python train.py --n_experts=8 --d_shared_expert=0 --moe_layers=[0, 1, 2, 3, 4, 5, 6, 7] --router_score="softmax" --routed_scale=1.09 --balance_bias=false --n_groups=8 --vocab_size=4096 --train_tokens=464400000 --dataset="wikipedia_en"
Below are experts of layer 5 (counted from 0) of a mixture-of-experts language model. Rows are named router (the router's row for the expert), gate (a neuron's input weights, with its number), up (a neuron's input weights, with its number) and show model dimensions 128-191. Each number is 500 + 40 x the weight over its row's rms, rounded and kept within 0 to 999. Numbers have three digits each.
Before each expert's rows: "mostly gets" lists some tokens that are sent to it at least half of the time; "comes after" lists some tokens at least twice as common just before its tokens as in all text. This comes from a sample of Wikipedia text that the model never trained on. Tokens count by the router's weight.

# expert 1
mostly gets: "′", "°", " town", " city", " located", "1"
comes after: " ", "1", "2", "0", "–", "9"
router:461508500524499491542549478466427507570540542507504538471405496505554573489508459480485407427545543485477539506532509466505494454549525498473481523534464454495428530495462526455484513460522546
gate12:493531465520415505495491414457557514539498455502517555537503543500553533437528516488530530489434505522511506525540503498472493526546462512505514471521509508469457515520517525565504504462468455
up12:511493403483469411511466409488509526537498456470533517545501453513482538517456562479489494521409539543428509506439500498537488546555502487487517518501561501511477503509588552576427528451454496
gate13:440543578511423505470486523510516496544434530502498503475493473434519537558511496511488519550541500452413507491529543520507527503518562503527481508447536436444494487503521433518496415548473458
up13:515503547495498499487506487494483519478466477492494468489536496527487560482530479481431502516572517483456495471518536502513506536479454444544552473479502559543506538516477539471536497474510479
gate14:494601506529507418527465498506464512462472565499485540532543499487542510570404430499485503552530433473533514500554560498554544425453480490515529526458505557523503489512490519537502441447537523
up14:501541446454523484468511580573437527446438466528524526466538488495468541458472537478521509446468523490534469590470515479526492568444533555434544549497499502477482467469517467460446439535473458
gate15:481465450505485466503508437485521533552425460531492481495547511464539541529488479447511557578520482473478524509510470576497457442494525426485500472551534514505556500557524518416470481477413523
up15:613487484541489471481465559526540551511477504480566525454527504539400506559429497374460489490532497476485493490495520497488499501499572551507518486528655507470432511508492513549506472521444487
gate16:542496475496494475498504512503544464479542531515457462472477433502419481512450508505542507622515524412518526469531505473498511531506490537500513567548481451472410512551433519542461540471503468
up16:572518516471544502470548491515533579446561448524468495451436477500532494428521505524477468504474426462481502510507488551513472510466542436462513467441475476496517460543472440534497541423560541
gate17:445507441464545540507461592517495492496530478519528456492494425561500539503507515488461584501502555544485483594481516554457494522505531437531496488546554572515453465599483397491518527439514483
up17:531455486492534571488527521592474474556508505493439463569492445471573512499472602536493447501506569555485537491530458477434452510520472486430452497507435559511488460570495531468503440449499519
gate18:566483473497520437475490485510484540460563579550480512500517551447556512444525476473514515407523463569589506561544461491492509604417539512495516538538507569470453478503542530511520503541499576
up18:481430529535462479513567474517504444518478424451454500551505538557399390573553504450531462482480503513471495511431413511436507538475513416453555511531459449516465478477487511475529550484455545
gate19:451415553507443520460565503565536524574466533508556471491526461499540508479540396479467440492531476502523534461539493510533546529527558500432445533604423470497499511511462547514534455470518438
up19:506575469453463510537484478402429484505537496490431433499505541501474419502448594574521514528536532527540442495493469536464458480500500536502594498431534546515482552476532457486467534556436592
gate20:478515555499498510536493485508514516495450442520484499505545492516482512551429547570501579535590518441491535427483478454528466536530576520495450496542532560497526469446540559485524495448502462
up20:529542493491523462506541474444500542525512449553429552494510456421505477517471553552501529499517460432536411457481527470441529502490535493510427508531451516470497418460501565491485515459512523
gate21:510562531498453520552452389439509514493515538484489463534509498481430482520502482523497522498556513510491461488529530422512483512481487567536532512507573564487497537531430496485517524512523494
up21:448479540535453514527459490561436447544466476501457586526454503488457509442499485473421517490483442542534516527476514443487516466440466477460432485526496481511474486487515492599513446487469519
gate22:482550518510546517605495477493506462509474495459543569500494457492441492554501491453518584544491521653460457585503460461510498442434460411484500458458535466466489499445465475454451532516447501
up22:584511522473430629452470534528517517501568513534494432481506540529521471486486585507548450442490455420586494452485508507520551450515511573531494529517461520566492547537503450577541485560521547
gate23:503511572553452524547454507454462487451514537524465474504529540544641469524541508455489447556504501439541485471492508537493526508462553521450474515477469442497443481475447468520477489445488479
up23:445456473511562519469541532493535439471494478446562516530528473498516495482570512424486409524413449551472458465517543478548513461489548521558443458510576549504494514569516442523553500561481576
gate24:478499579459535472516555462468486530494548515539521539501533511473561536531500463531491507429578536511504518483508473578511524490526471451464529529486563490492455507468445477420472521465505574
up24:557498494505413503504476503488526562518541496437468505491458515559483443388515546513490400555573488471507508481510490496525483506545517549500497435475462517525555469538554504521538534475507504
gate25:529513490469503454441439433524593467581534467527501465471536497425454559564502540528548473515458492527523488515368467459522508498469445510506477557521518524532540582538544548507471453464479504
up25:477531580572560466559534492495474444486490534426484496552465543504537455512488478490478408506499501534469552455501444506466486489552618531546559498445556461537417493527484426583551467561518518
gate26:507481494561541475519503558489500540574452480579498502498527487502444555482503490540479432499465501492461468458527497438509479546456518497436499538490530467499466522545480467454492545492440454
up26:425436494472528554417554579595468454513554451497464454475510502509605520492487464421496457485592512460552529521493502497574540506525576599498433485425466539436546536489491499498448495523422484
gate27:462505527483492437536519519496509554543559465479460469483455482484537597487503565467445467434535507495507524509557395545591460463516510454520584535476489459512456485501492453439518500493478484
up27:556454523520540553526524572428491513467511487482460552512526444471545543498520535489500501497516488553598498467537499536481457441504447501547466585437480517550473529527490452468497495467516480
gate28:472527451536430455497488447471525556336499533487449504550481493480537529449522468521543520516476466408470486529463448574540527506487443479520515473584515492452477507557460471481510526529534584
up28:506507506504472503417493583510556499487488522441539572530498527604541527501529474516434542511493541564464519540461435394496468589508545462486539527455558482511549496402477567463461470452504375
gate29:526509474487522548508524495555523510529512555485410481477572464513500527452492518493520541414491521445453507465563464460499485485490502510526442559519574537549478465448458505515543544538458462
up29:569512521484546381451419534615548422470491517542521481518484507541520502469537497457432475567486503553486512494534508464524490491468541574472505476509470448498501461513556499541475499499456507
gate30:473583502510517485490566497511494509583400497478528512451456570550425542503557495465520515470540490552454482495509516417434498517446530428473526615457512478435528443433471522502449497513576543
up30:575487476480533443511457449451561551504468480471452419496493500531422494505467471571505485527480507464435503470502472504435453511470488572555460480552461517504453575489551509531504612556396521
gate31:512537528485579511552474457577492548509579480501488478516497475509438509585450528525567478461430550400468472550466580522497385474531504515499546552602506554493477561540483473555537483595508486
up31:527499502512540557513550410513505437465541520496456526484522464508576423554533474501455475471506537424533482456532543560418525509442510519548452441568467488506602489518485516537496536443537590
gate32:464540512506475500487510489462515467507482530489560441569500532496455533537476506465493474511529528501522484479530490447415431496474491532477535609526526527487540559540487526426518514422451547
up32:404543501516531552482497460471567536533506491475504482568499587546460580497492435420479474515533524596456527474515499547448445539447507504527503505517432529470489494482521565475485505474458554
gate33:517485476463498491455514576505405423429511512460507460481526464459596491508540481618554484553456524473547498472432551543476539495473577579530478454419495531494519522522538520479496479486488526
up33:529494512462550522538553515525483492543499482537504360489471499515453539491497505469516465473460433476491529504586529515515499445497503554455537464519523540560449561451506467493506431514527496
gate34:371485498502503517504534541488516581514456577438495577495460470513530469518463479487565481576495522509511565583481519440482499503509483479534538572497496457555471501503501520450446507573496472
up34:535457521487478532482474488546494463467542505560448466437591465494508460495455546558430514470460512531497493422526481531520464603455519489502472453543488462476555463566422537478517501510494560
gate35:453477571451473481491543444403472460520477479498450527463496529472494481566572524474456544492542496516480454491472464521469510510522523403545476553537464577470534541462505522493520489490457493
up35:548579471543500618443517494535540498470496411452453509559568481550521526476564559471492457559450481462522558506434529432501427419474514586482531452497493544507503527532495466550532518483547379
gate36:506446504485506555474425544512402511521523522483485478461529413502533521533539523510437536421540478497440507507545490493480527576495584450454465478458432503547489503498514481478439445500469428
up36:509507562505615472484518569473518521453489492459555518516494513523481469489439497527550454575448506463472517481544481496519499561556553563530497539525553484463532454499497529432514524514486475
gate37:457460462498457537502504515462481536417531558527601587547481510435424477533443477531437467498422435495517477464485496545468476644479440492481479504454531493490547445457500430478538543506513542
up37:435536507514405522534472440509456478490482540511545531537480509538509501511479462548454505557419464514513488423522476482445511548529417403472505568451412492579493457538467549515493461530468537
gate38:499530474522455433403471423520446475644531499477521546492473545475465506479512588446438477431536507536505511522406476563457531465497507554545468532567398568533510449488488476502505470455476471
up38:526530473474492506468525471532464538556505540477487474544480514520479496455471510499405476487523548480509588522430543546518476519509537516565526512544550515543436430455483496455451500557466570
gate39:495537533461548519541396533549489478482482432491540541505480532535439477575520481428480427524433465479518513508508419459497531508535494560455498434485458488510450478419511552535502497510533445
up39:470561501525495534509519428451596573538494542524512520481500441504555515475569432489552549520509544544425509490543542547535500517529486497579483460556505439498552439492484521458480513508487435
gate40:483486507519417529586437506481417505478475527469477603524477489547528497514472560506479458531590525451515506483574516526466486498512521485513526472475546460561386445550516458565495429561548568
up40:486420479527482458499496486481503473499465493447493470492497506478506480460489533550477529547477469583503521518423540522486489501475552384523530496501549466483511439564457485446504500516483551
gate41:565521485510452485508496541424451487393449490415483528494504525490572506542470490479554465476554477524464511397581463533505386538473482476512384502547532509465455497485543511557518492463428534
up41:558519480469494476564522533413407561433447515454528511493501565512531461576403484575564475442541462543498484452516468538448476549523500480482375538490511460455482486498561497516492551504500541
gate42:474420536499434484424496557539519495462532577491490505564574466569495532504500546512471514542523526445469452508544543524518604509560482499553547513485453518506513479504502501432521490434504546
up42:552558513461456509496459529485463429506465507529498486417523382439437457544494501552461500505458462535470478459539566427576514445512497495447503443501550501434527448528529473516485572512518507
gate43:502446553502532517519528476570485563482480553515533492494494501544524515525546481502427468545478490373531560453496497516526503509500573516514572448531509490499539511517564514536483421514587474
up43:495488505541535481576583420520487511523522439492538448473449538484466539537534535438450492436538456385507578527542499533510505516507473502507481461536447515502506561385541531520475453460516528
gate44:507507522496478501521547533500472448522554445484479492399539514503508549456507495566549477545400445479547457482473478524473499492511528560464542431465538513474437518551506516469477464483465439
up44:498447532470410476525497442404521535392514531461509573467486475489451462502521515602509441522619554585473552504504493493537468541573477464531574495452484513488440545482445463525533470542553542

# expert 7
mostly gets: " Cup", " Votes", " Championship", " Team", " JPL", " MPC"
comes after: " |", "|", "3", " |\n", "4", "5"
router:570508505555526539542556506506441452515572510435539464500408569529561449518511510505550498387540439492501477498501463523520459450514485541467562480455517431499456543480488563525491549472478497
gate12:527425464517487454507536511498481433525518535483533520464483549473474529494585409451460486501503511510503455501477525468462436463547407452541539486488454461525516524410461596499545509475464436
up12:538415506511546496577563489535503430522490470475522495456472636473499521558461440475474503450466521546545478532555433465478455466502425468528512522493442472513472534440536548508529434496522453
gate13:459442474488504466517519420404507571519512445554463539501479525498513498533467532516487491497548486479496527551497507458510416504473487550510511535440552444538508489482479489545536531427498486
up13:502506497499468507501487487478473516533511396577499445441483503540546538530429558512465525472495466454482545541523494463499485464467478539549508532440551512523526513486478450532493528444556524
gate14:483473453521525404507583500539564523521550461517411480493525609487538491505542565538542509496526453545527405555450475518510498499549525460511511478479638524519563543454497579421527491435507586
up14:536571526536512499460443449499481498471496456522512536529480447461560526485484474457474507539474530474509614448447517471530512501413469448520461565480355518498501465515549493463509482463551456
gate15:513539448536534454492470529526548496478471426437509488475495569544483461480515468480532566521490501573519469547487476428499513525492440440463466513499462520420521466505473531526537518491458437
up15:513441533450461528518504435507512542511589576523524576494510418474482518481452511488528444485527495425490493469541505522511504518476547597518491505485515439584460475476487484484457505507543472
gate16:414516517584511473545521492520514532554523533572500490502394598514524460518562529518476567478590568535464503526510460515439465473472576484532472531507523413487492424502510518526447499544474465
up16:442428480489488522477474475480541471449477462523486473501460509459550476539512476463505486496528523487523507505491478601475440496504458473499491516507448429562530470473491459476437525467449420
gate17:471504517445458493496508452436519484494503501479531512491474518521510468542529564574454452514499463563538432456486494509546429477504426527455566536460509530488435459494518456463525532522551530
up17:521505550510510510524500507569499499490535512568486528524478541547521545437504512486545579469566484494507498518552541490496551479520574490499407480537480486476509451497516492515483487478484468
gate18:448501472541602523518498524444478499475529492460497463440467521451512508509579538527532508421457472515523436532477525475468478435512481511494544549528472469460458450487498487488510451505518521
up18:481529499549469506450499516506491490457501487522514557498436462540469432514462466503456561554508555548497518500483554543509521481479511478483411512479509512474496484629571525506480486425489593
gate19:545481465487486528586530485535568536480483536478519511496543517476540459463485524438500479397516506518455484524492510473573458513514530530540525491485560572567501574454448493449555489450506475
up19:554492531527520532433458524515480451436456486523502515434544536491485420469491426505515433496510533514444528499509506479575529543500427481435513472459505511526527500518563528533525416554528576
gate20:571625472450558467493587481493474435490432461525492457446461514472515463527474561484519504525497494452479540491494441480480472500565513571518623451367507464479443435527516521573524461501467482
up20:491541497449517473517554457518530455540468503499564463470488565487481538542498490488586481512505443478438483519515479525474536453499570525474599484429464485560505543503431545517528448500534480
gate21:560531470496459503439507481522471479556542450534455522535450470528558537456542450529476512524546497519483524442510542406450491536475445536509516460469440487519516457510505502493515482535453474
up21:588560544444552483408471518501506525489462445528559489535535433465545506487461461471499605508510499525465473463499462525477553550464456557459524397449494518483498524468470464541527467529553479
gate22:507509507496488473540569514509470495464493524525535482577515479518570491476512501519552523490461470513524476482484522553508513511513406598463499462421574472513416551529474597484527580530534510
up22:543542531558474534499574465501494469442520560564523475500460486543644426514530531509553526528407492480548541439460537496497512486526510579498517483503544484513414563527467528534526511533533500
gate23:484441500416481482511437492472581595533481443522457493586548547468487485515418497489450510451623449485529489495527498576457537511443480560415561503476472527515530502510505496449531467540509512
up23:430493522427532404534534524491506588504429549464506565473498504501557489516549522493441549509496496605575469483508504534433478471421560483483527523483505407521486535513454558566447543472491531
gate24:494493512518496430550436549527564483478476461573534563501545474463482464490535505501462473569530422527522460486502493529506520530547506492504520518534529456463468566516496535527545513536480446
up24:520527528536449401426485543464565496506614558501547569503503532534478511517502513559469468497519527542514494540552482437522504555551529463464488462499520502446521450550536478493487437442613537
gate25:563472438498526513430433622569530549501535528543492498497503601571500527512485468536466561482531556479518468492544448552576516522481501505502522472554497505514485446486495468491495518544525515
up25:537542573516459503496539532482507483466578500489469510451475545592474414529507538618518444490511446536614456474527517525462476420510475530469505442487514501492454519475483519456455502479543476
gate26:427523403509489528497458468455551498419509483531528473486511579402544501442481514544476516481480482506462463560465521571471463485553491479536535473462478514497524508494583492496490459554472446
up26:493512470511548543502520487559528535516472539552528473529536539426499509488467570477530481527541462440533491496535520597529479531544558466506424554499509505512492511385538499514482485603493537
gate27:522530540556529485498424530447565513455466500495489491469534568502526459494443467499484529519506490471517515478477455510648494480458507525465548436472515514485548517480496527501548499516468483
up27:520481522547504499478489459498417539496498505518448484520508525428565449530415548507544515488611555537496524509490478553512548414522488475577509476523445523533522545536493501560461527496491486
gate28:506519508488453479561519479433490449499532517586552545471537523484476502509513441415464484530462536578452510459451552454506542512441516486519582541483546475486528527464481578491566496469503519
up28:465462500531496451480460491508558486507495489506497524486498453524548488536514548529528469500453469504510470571455531461472485469528495478502427445582454519517528475498479456540423531478470494
gate29:464517506457428499500559494533471457445498454485479445466536556426506533510455540484529483533531428474516487462393507527557516465406454553536550438569450578479457465536484526465556485505513525
up29:554566525524548478506520487501460491468416451552503518531485538500474510519559481492505513552419498498486531490499465589476595572574549480544428530507510539504525461526480512561505449507468471
gate30:484493489426545511573497535524478574549534498486567419472451492583512475483518496486446489513536476504532445458478438481442447468431533602465556505507454523502435502532419466518497552523500469
up30:513494489468557474481448475450481507474513470486506556562598463452482605538441437494541542543508482454490494467551545509533493545511416453517432474535432496541537566568540477527534447508466519
gate31:495553452488537532491506454583546576516497489458541545535445478570438580525479597421505531474522511484515494524465456551512487464453523558419493513480538412488449537468537451535498487492442366
up31:457546482467551413474479496544464541533448496531514507489512504477532534522545517530481519523495483508463431480520586540459575551544425466517477538538545545495482512490480535476499523531496522
gate32:524551524471452449510536584507485497544512479454545469497471493576443477591520507518567502435499468409469420508512546470551540557554454472469572514475559503428563478472513558514480509538448447
up32:503540532470463573554470513467515498481596545560523459485496494530519580506437444489487524491518520442435489488483459469528488511555496494513546470588583452505570500598396448530436523546541560
gate33:492501482475468487540507550566479464408477584460507500449531483508517571485546558486488521562510472474499451451527458521453547567493503495541547549462451523467560463545462511517501502514460409
up33:527519485423474504568483493497568572414516560572578524514504465532444494499483546448462470511503433548449389485464486584561522539514517477495480442520453504478516445474508467594479553526433473
gate34:456473530517496409471480477475581501508535578551539466454511511492552539497435491414514531482428527524490561554415526545540556507422520473505502543576416492411445492477464485486489533469539446
up34:500492605475495469482493469545410436566529533553465529545425499453519458550519517467480542562515542510506487507520501573452522481548462481446497510500525502518463486503587484500455518464504499
gate35:496453499550562399479485499560487509509501507497556471501495582585518438522521532464455509450458520546515492509463549528472486513523425545495491425546441509473444506463549512481495497485445475
up35:483524534512508412449456491537454504520468479493520557485513532545535454515580484507484430507525516508521508492425513549523541475586383550497488454484442579436476554446489509466524458493454527
gate36:543528499491499456556511499506435405492501501502475506567447468498493552521498444488478566497506470550494419524435443539484454501543520546540432516459532536452580398582508549478433500503477480
up36:545506514497561500513424549512525523464548451485551543500537521560561459443476538560554408553496548484481481504531502497529493509478524508581501475520512475463467570488506458473510404501480474
gate37:438484492508514462468513477477467511523446497487443496552476477411523447446548491523518466512469531467477575518545490533507537449561467534546517485558533513429486488486482434561563536553551483
up37:533546452517509540552519547470470500504470475518493444513471447500519511487450517531524541463565560488514555510501514418510524446490480453486455543538399454506464574470506454488466555511428454
gate38:484498519493491477474561480516491467395535465545415489412481507479405490587445464507470498509548469509386450509499464555506463487480480503496499528454408512448541447566482566535501574524523543
up38:482515458540530515550467464440511499527502473432467481578538513523498521543475589456463511422515503453475499444534488502491515507513450421496521555510556569510470483428516413553533504500472421
gate39:501542494492468527545582533449486509590470498491446503440518516451503503507509513513567466452443481533453466517542496463508541511451571492546565536517503498491478541491483433481533449479531502
up39:470494512453542473543472467452471541534544543482471511484487488459550552492523478537451502553486496443469439433469527473508477498488413476519495496551597483532425526501524540579485578497544529
gate40:526483442492525486491454530453464489549453433465476432463492592510505499507527500547527484516568523563520510544430399545541555477559453438456455558569518489509520477496521484570507566490508557
up40:473522506504561476453532552432562584478438528513529482486553527431501507513439523512534537533508455443554520566497517521491534464453530526527498532462458502488507486480454550492478464500459449
gate41:479522452427463457509427492501460591544519487510465555443508528457435480542514499493500572497505489475518461550560429581539558539528487510510522477509521455430543538468481582533504529445463543
up41:466540514451483501506460439532493506489486522492515471506518595512469538554560516517486528479463516535566492520566510580534559511441512515561482495491567534435520520509445563516507499456429464
gate42:596486535502436495479431495488437496518495499507478525515498499466511494452499541515496504505498480491574480509505516498518500455490487488545547493475490574500462512458470494430507523493481590
up42:518415439505536538451484518522450501515561509420480536540501389521502505487499505556433582462499481424491444545527504487480472592501499465448471439488494548519561479509562463549575436495500426
gate43:509475473539513398475489541510465530457478435503573482482475508523529488494457481508476475517463455535458460504596436483532478531505511448513514520551493474463540472441429502564525605444557524
up43:595515461434622482451485530528531556493570487547519512445458566468515534531440441506503523547497440425456481511516525484487472531490505518519511553515474507505459528503513452504501528472569590
gate44:408541500480488491544490505519580489494472453511556537465481564453490515431513511526531478524506453477534477470426558485490505499514546523529536454481539523563453496491499554469506467530545470
up44:506396567474481494500437483505404544494496566482446498494497597534496489544484508489465477464527492540495498560584437548529498474513461486426493441532558476474554519459486443447488456528491495

# expert 3
mostly gets: " for", " at", " on", " ch", " from", " st"
comes after: " the", " in", ".\n\n", " of", "\n", "=="
router:562499495540480485563503528481439487558503528463419541463446479523549564469532479478521501518510433492485457475536536449514418490555518430415468511486511489495499477510442490448499506470450520
gate12:488537528452408491474535547544468464573456458504537594484506588491470482473543535537511500551523484490511512491486530541457520505529431542520470561614479468454507463527556547545565555530547555
up12:464414506508531540403525516416499587480552518512525384524519538467405535483504535523470484440463498414514553557530562496500509546485459471485525514483520505477486527467456517456488481538497481
gate13:461509429454548449502514500492510556469433466516540520533532469481498494503479524534475556474448515460430412531477456514470500520472506567504484516435530505534547480527445499415462474568480511
up13:541553531514442456472507455453512512470439537502480498402523522431457449548470454435466517488466498517530475477508471536525553486477513532555461491455489509415531521421499495447377530474513491
gate14:422461522539432535474506481481464493496502512429498482447527457491478454532506488535490569502499453445508474518528473468440590434473551482544515504494566547465554466504452539538477523486521492
up14:451474500524398524445477454518452492509538532516484572463489518503468457525464505578547399494520435454427432419461526506428553509572522558497512528480532494412454507477508524535530531534437484
gate15:487462467439518498451512496453506558524537499591483524496513556471465508527534435436491518565384457488453538517463470492534510493404509480460527502495521514490457507522406514566498497539551484
up15:526546470553477551509486464510428512461490576452492497472518459508506521477432514515462540483493584485462537539487500512475521535546524597536523436462523455503499557565527473509517499502409472
gate16:551525511462495476521487421466511514507462545551502487427485472492607543488551525532556631519442507523473427461565518506467436506456477452479482465534536499509552495514495477488561470541530522
up16:507425450511505404481510462469546454441505516560600510503498521447431477464570511467522444547585484492480510542477478574531502434472514501550528475544493497471486533539527543565490526452474448
gate17:507482517530578509443484554476509463521456528564478509492502399452509539544495514463406592532462483491526491528530519458467392512396527481486557551455526624551510503495533472453444524507549418
up17:498513487474547412446506506463488568521517520518444489495543499486462559502479449557586519473509530436434523491364454477500551441476531531534418481554497475457575580495505459507511551517523514
gate18:471448439453497527480451532498467462512542535462504546595488477568561532450539478550504513531495546498459456458488495408538503537542473500424493574489519478439557507518416533585507456542427453
up18:506520495514524466486530466485508535524474470536419538507454516523514538511507526566459427502550424469510453514483467487547481549487489441509418489454486482462514597508511475439561481529515522
gate19:518443519473492461506512527469545462515522526455564562521471464555526476514551462474493563473440466488497521554448530574467452519450453539471593506464449492565507524505484433584506502451472497
up19:479481513550532587482519450453463516503492486446515505521492454481527536562496437482440446502590443440511441466551492504593551481496477481522417491435499557496508533447505531570521459478538479
gate20:500425524495423494528519473501470510517495538482514522584452459447561511485476471459500525558454515451470517484524535392466531458536500570454575485496583551526521571554475481516541433482517502
up20:511536405553493500507526409423509514555469496493476448440447524452529525458418477558474509532485497514493511514550559442469503472529548512484472552491493499532546535569491543522508477485552504
gate21:536514515503525518465497507482465480485531513482443533536496503515490503529473574516505442476549447463525543513520531506528503462449490521427537512473543501506544425446455477590529465522506529
up21:473472498520493485572506515470486493468542422508545541508518474459491484557477511427493542468550452469493553523491476546547569422538488547556494469553490494550418429454514464441521520581489490
gate22:407432577420528478453507518509489511559505567523529494496511476506462517510475478460454541497537463455457482455468569447523528485507473487509591433484555482469499489607502519451544430583418478
up22:462502544503444530505549546497450417466518473540538488494494467537504522507530556448425526476455439532493525488509473471536453481436569509531549407366554483555520476485452559432455490531500495
gate23:542467472417506489522511549592493499479484556490520577435491504523420511463562555563511538491503485610485478467557500554431540532472474499502551568471500571589480476502511472529476503438521488
up23:508458517498481471508536567481497545479521514476544491562522485459495501555497495439541474479578556539434564446495414510572598468522494483479507423461487443538484530445476556491482485582527456
gate24:561525505464453504438547483495495478518505497583463534474471553505540456503502532496516456477451511506444465526552497467492422538457482456477469508523439550453510571493529524503469515458545484
up24:485455479511570482430500442538512569519495476448539571579535506577490465484512470530532494474518505513558563499514427537553550540500467551550500570549492533550450454506494558577528561493487496
gate25:481551471458584471449493449502534480384502492416532430496474475473526534539527449460478533515554498547452565479458519475476527501488497484520450501490506507446481504492480500515518587492533524
up25:462509524425493515523532474470568594491505515482478456472499545473454510523549473465450527461464546519450584495472425510473579528462520480525470531483526505527496542439520403473561479491559517
gate26:553604557526461498500484523467476588517490514571491489501512510462517557489533500498496480564452462528510503446400508527566454473494514520548543534522428520462470512463542416540563571458506499
up26:554585532601526461505527481479455534498471449490562512438472541466466567492578458537486545567482436573452466415407465518525478475474523524480576498507424460497516518496498437495523513505480421
gate27:441470457547545477512528510513451478487466411496551497549460493530499474569538431501470513470515533541412447499521512386430461537493484484504526455456445504457491434526494517468443519494555507
up27:500513431532535502456503528498489645496426431504563575515469496460501518494494410499519497499513557494544521468533512444521525506464546512540514504483471436429434526479511426475456543468564481
gate28:442528536517454465504481531504487440516552463486520489552508443439521495559513520544513530553447477524527474509589508474487556511464500551592459522490537505522439483576554453461470489479570484
up28:440456460554468536528564461506493582509456498435433565522527544430469547536439518486518429488526474492453430441510455486520532543465492483429541462480538507510450543529476505457507524390481508
gate29:573553477431532475481500410464463464494508582471468487520513444521428534530524533509533516565473568535473523565465525497472528461515480486467516433508566441575556501560538454507469468470563482
up29:459499516498487575625516490461512546443543593482503465497487477438534531473484550515515520518474508445503513456573491483493549395398521517499516455510528518480510513546543506529536463522487454
gate30:452524494529592449534534485466493434560556526504493504517514559500500525515470474457468450515403472499479502510522456391532488502519496481547494545594516536566519499530434490521433486558507509
up30:539513465532518468507495512478443431556540498539565436529449447525483490532466498499510506502495505503494489499505524436480471568489487403451569530493459562449481472493476468547567520521519496
gate31:500510499514483551507526552587405435441615520507530450439490489505462514429528509556544572521529461461500531552482521463513429489512518472541548517455487457482524441545504570529475542513536534
up31:534515497565460496564447529515479439470587520531479430488472464492481492488458525522476597513520530534434551540539481463480489471488464471490569423475500434487533473538568511423398467496537490
gate32:603580518497490551525487526493502492567538502414544581462515494478548528451504476564417525529442527574545534458445488529545412455481519431466509502518560530566518486516563446446549480570489456
up32:493565523481481539484518497501475492433538507582481480505507498498503489514517505443487438509496475458473482583565541458430548436514452553477476498443507508476478490522521493489426579509494607
gate33:511543491473433493492533449480452555432467554556490498478500515452547485477463516498573474487463570571547497481497511507412544530427482539515482463446459535491379550544561506513479451511504515
up33:517494483441531518429481435489483606488525501472457479584491505510459475525561492618613519497504455496486549500504475474519545511543519514524510495610560517463505502479475398539551488501484492
gate34:546529525521502441566549521550459479519493480402512501521511506532562548507512504462414472509451506552501473513543492509511541518489511472475546462455456520467604496480477511428478460550593483
up34:529520518441451505471483476540539508483484420509492492511546511534465500525518463543449451569487489497506508438485497479528508481471509479532554589548503567534483525484546502483507502539512513
gate35:440459485497489466453480522493447558553525509472405473503472531589447569501521470569484497561499450544513508545470532503499453519544478485430458488504482489507505512490505446508508423529525489
up35:531459453503517550497444495452439451486535528546510481548491564532549515497537466568444474535472518599432509514455482553460452524530498558509473514569438475512490504550480504467523467517471504
gate36:490516525442521477461456478590553512539508452543521488538510514454398521594499455541562539528519465527428456535504532527424526472464572523521518444546532480466496499506482496488535490503521502
up36:610517498516551513503473518516540477477460541467498493553504506521463510529432525504534485530530451470527438523531506491498515504495508505500568456456530522531414513458472492415543470517534573
gate37:537466468483544444480548535548535500466535505459543563562487460556461504449545490564496441512477488506514440570527554412466516552525566480497486551460530500549500490499533509478503471472476493
up37:471531454538512537463481511490531537457557473512543482475542505532519476526430452536425456550422495409539491506435502532486446492511486473477560534504435524539470520518470506500445507506566494
gate38:478468514479490450519467522539456511531482518487477484470505540497513609568527488481438491493426454467479457466574506504497556436521500508574494514492488471553461540491561527491478523431508532
up38:506544533532439516552507494453479485450519500491432497412523438481496481501553491475491582447479482508556478512544515497504435465492409462538484415549489537418573523546425526531446456515515529
gate39:513491513498519473557480523488485540439468492501484535523471554494500536507526496570487507496452480597463483551542540454464559470497454466481472513539508504432510455471510516463521486510457512
up39:523520441511524527457466520498566570499459395507522471428454501525482450509539457521488391537453498523478411475475544497490468515514437520448453528560506491488427466541456486543479460447462480
gate40:520463407493455516493478544520446452489547495547483473512482473526513493546464508522515540517500500576431540481466494476444482521571531424510454517502456506469510461524487454497528567520470539
up40:491462452439499542490538502510573603499488496508546587452488544508502409544487476494501513485525480432514491513477481609552537503424440531511547490503556512579447540443498506555538562436512396
gate41:479467555527515524557426479440442537516475509435503497494507526590462503450571483504495603512548432549477435508571445522476431437519419478482461547417507444458550488551456461574532528552528486
up41:546491472535448515513442532471459514491441489431463514503511588560459485494479504522516611495513439564480498534554428506494462529476472401445486484453550550490527485524533432546535514590551579
gate42:446491527554467519472470511511534500452459465522472564480499478482511446484498522462492486478459504478489476457496463446581477538465544435558430499513475550496519538501488503536547467510500446
up42:507442470512474466501499457557449566493446437451400579465516472502420492474455438535488556530519513441520478472503499503539509500479481449505432540509461577468489412527504511529425521490626520
gate43:459545569486526490489488538536490483473494572473475466480504530564565498559563457599511479513521501502482448524540599468505541419498540526472514468460444445572451512474449526425467579476591546
up43:493482507544520542496519558466488437489500386555581482538453494524519441529546544482492495504511405485463482537572476491496493521440533431459469532476498497498549465589494500457497567497485492
gate44:470490514490516427531525456514512426512565465503563531489482452543457493460601471484437471506513517494528526545502535489537455493488511480486525488464448505501486430497492616465525506464471392
up44:522508521433520580459512500569504565497502495491475486566540578484533521428509575488500480483574453534460509538468457510542559503542497519493438634450516511573534646510481486503578484489542528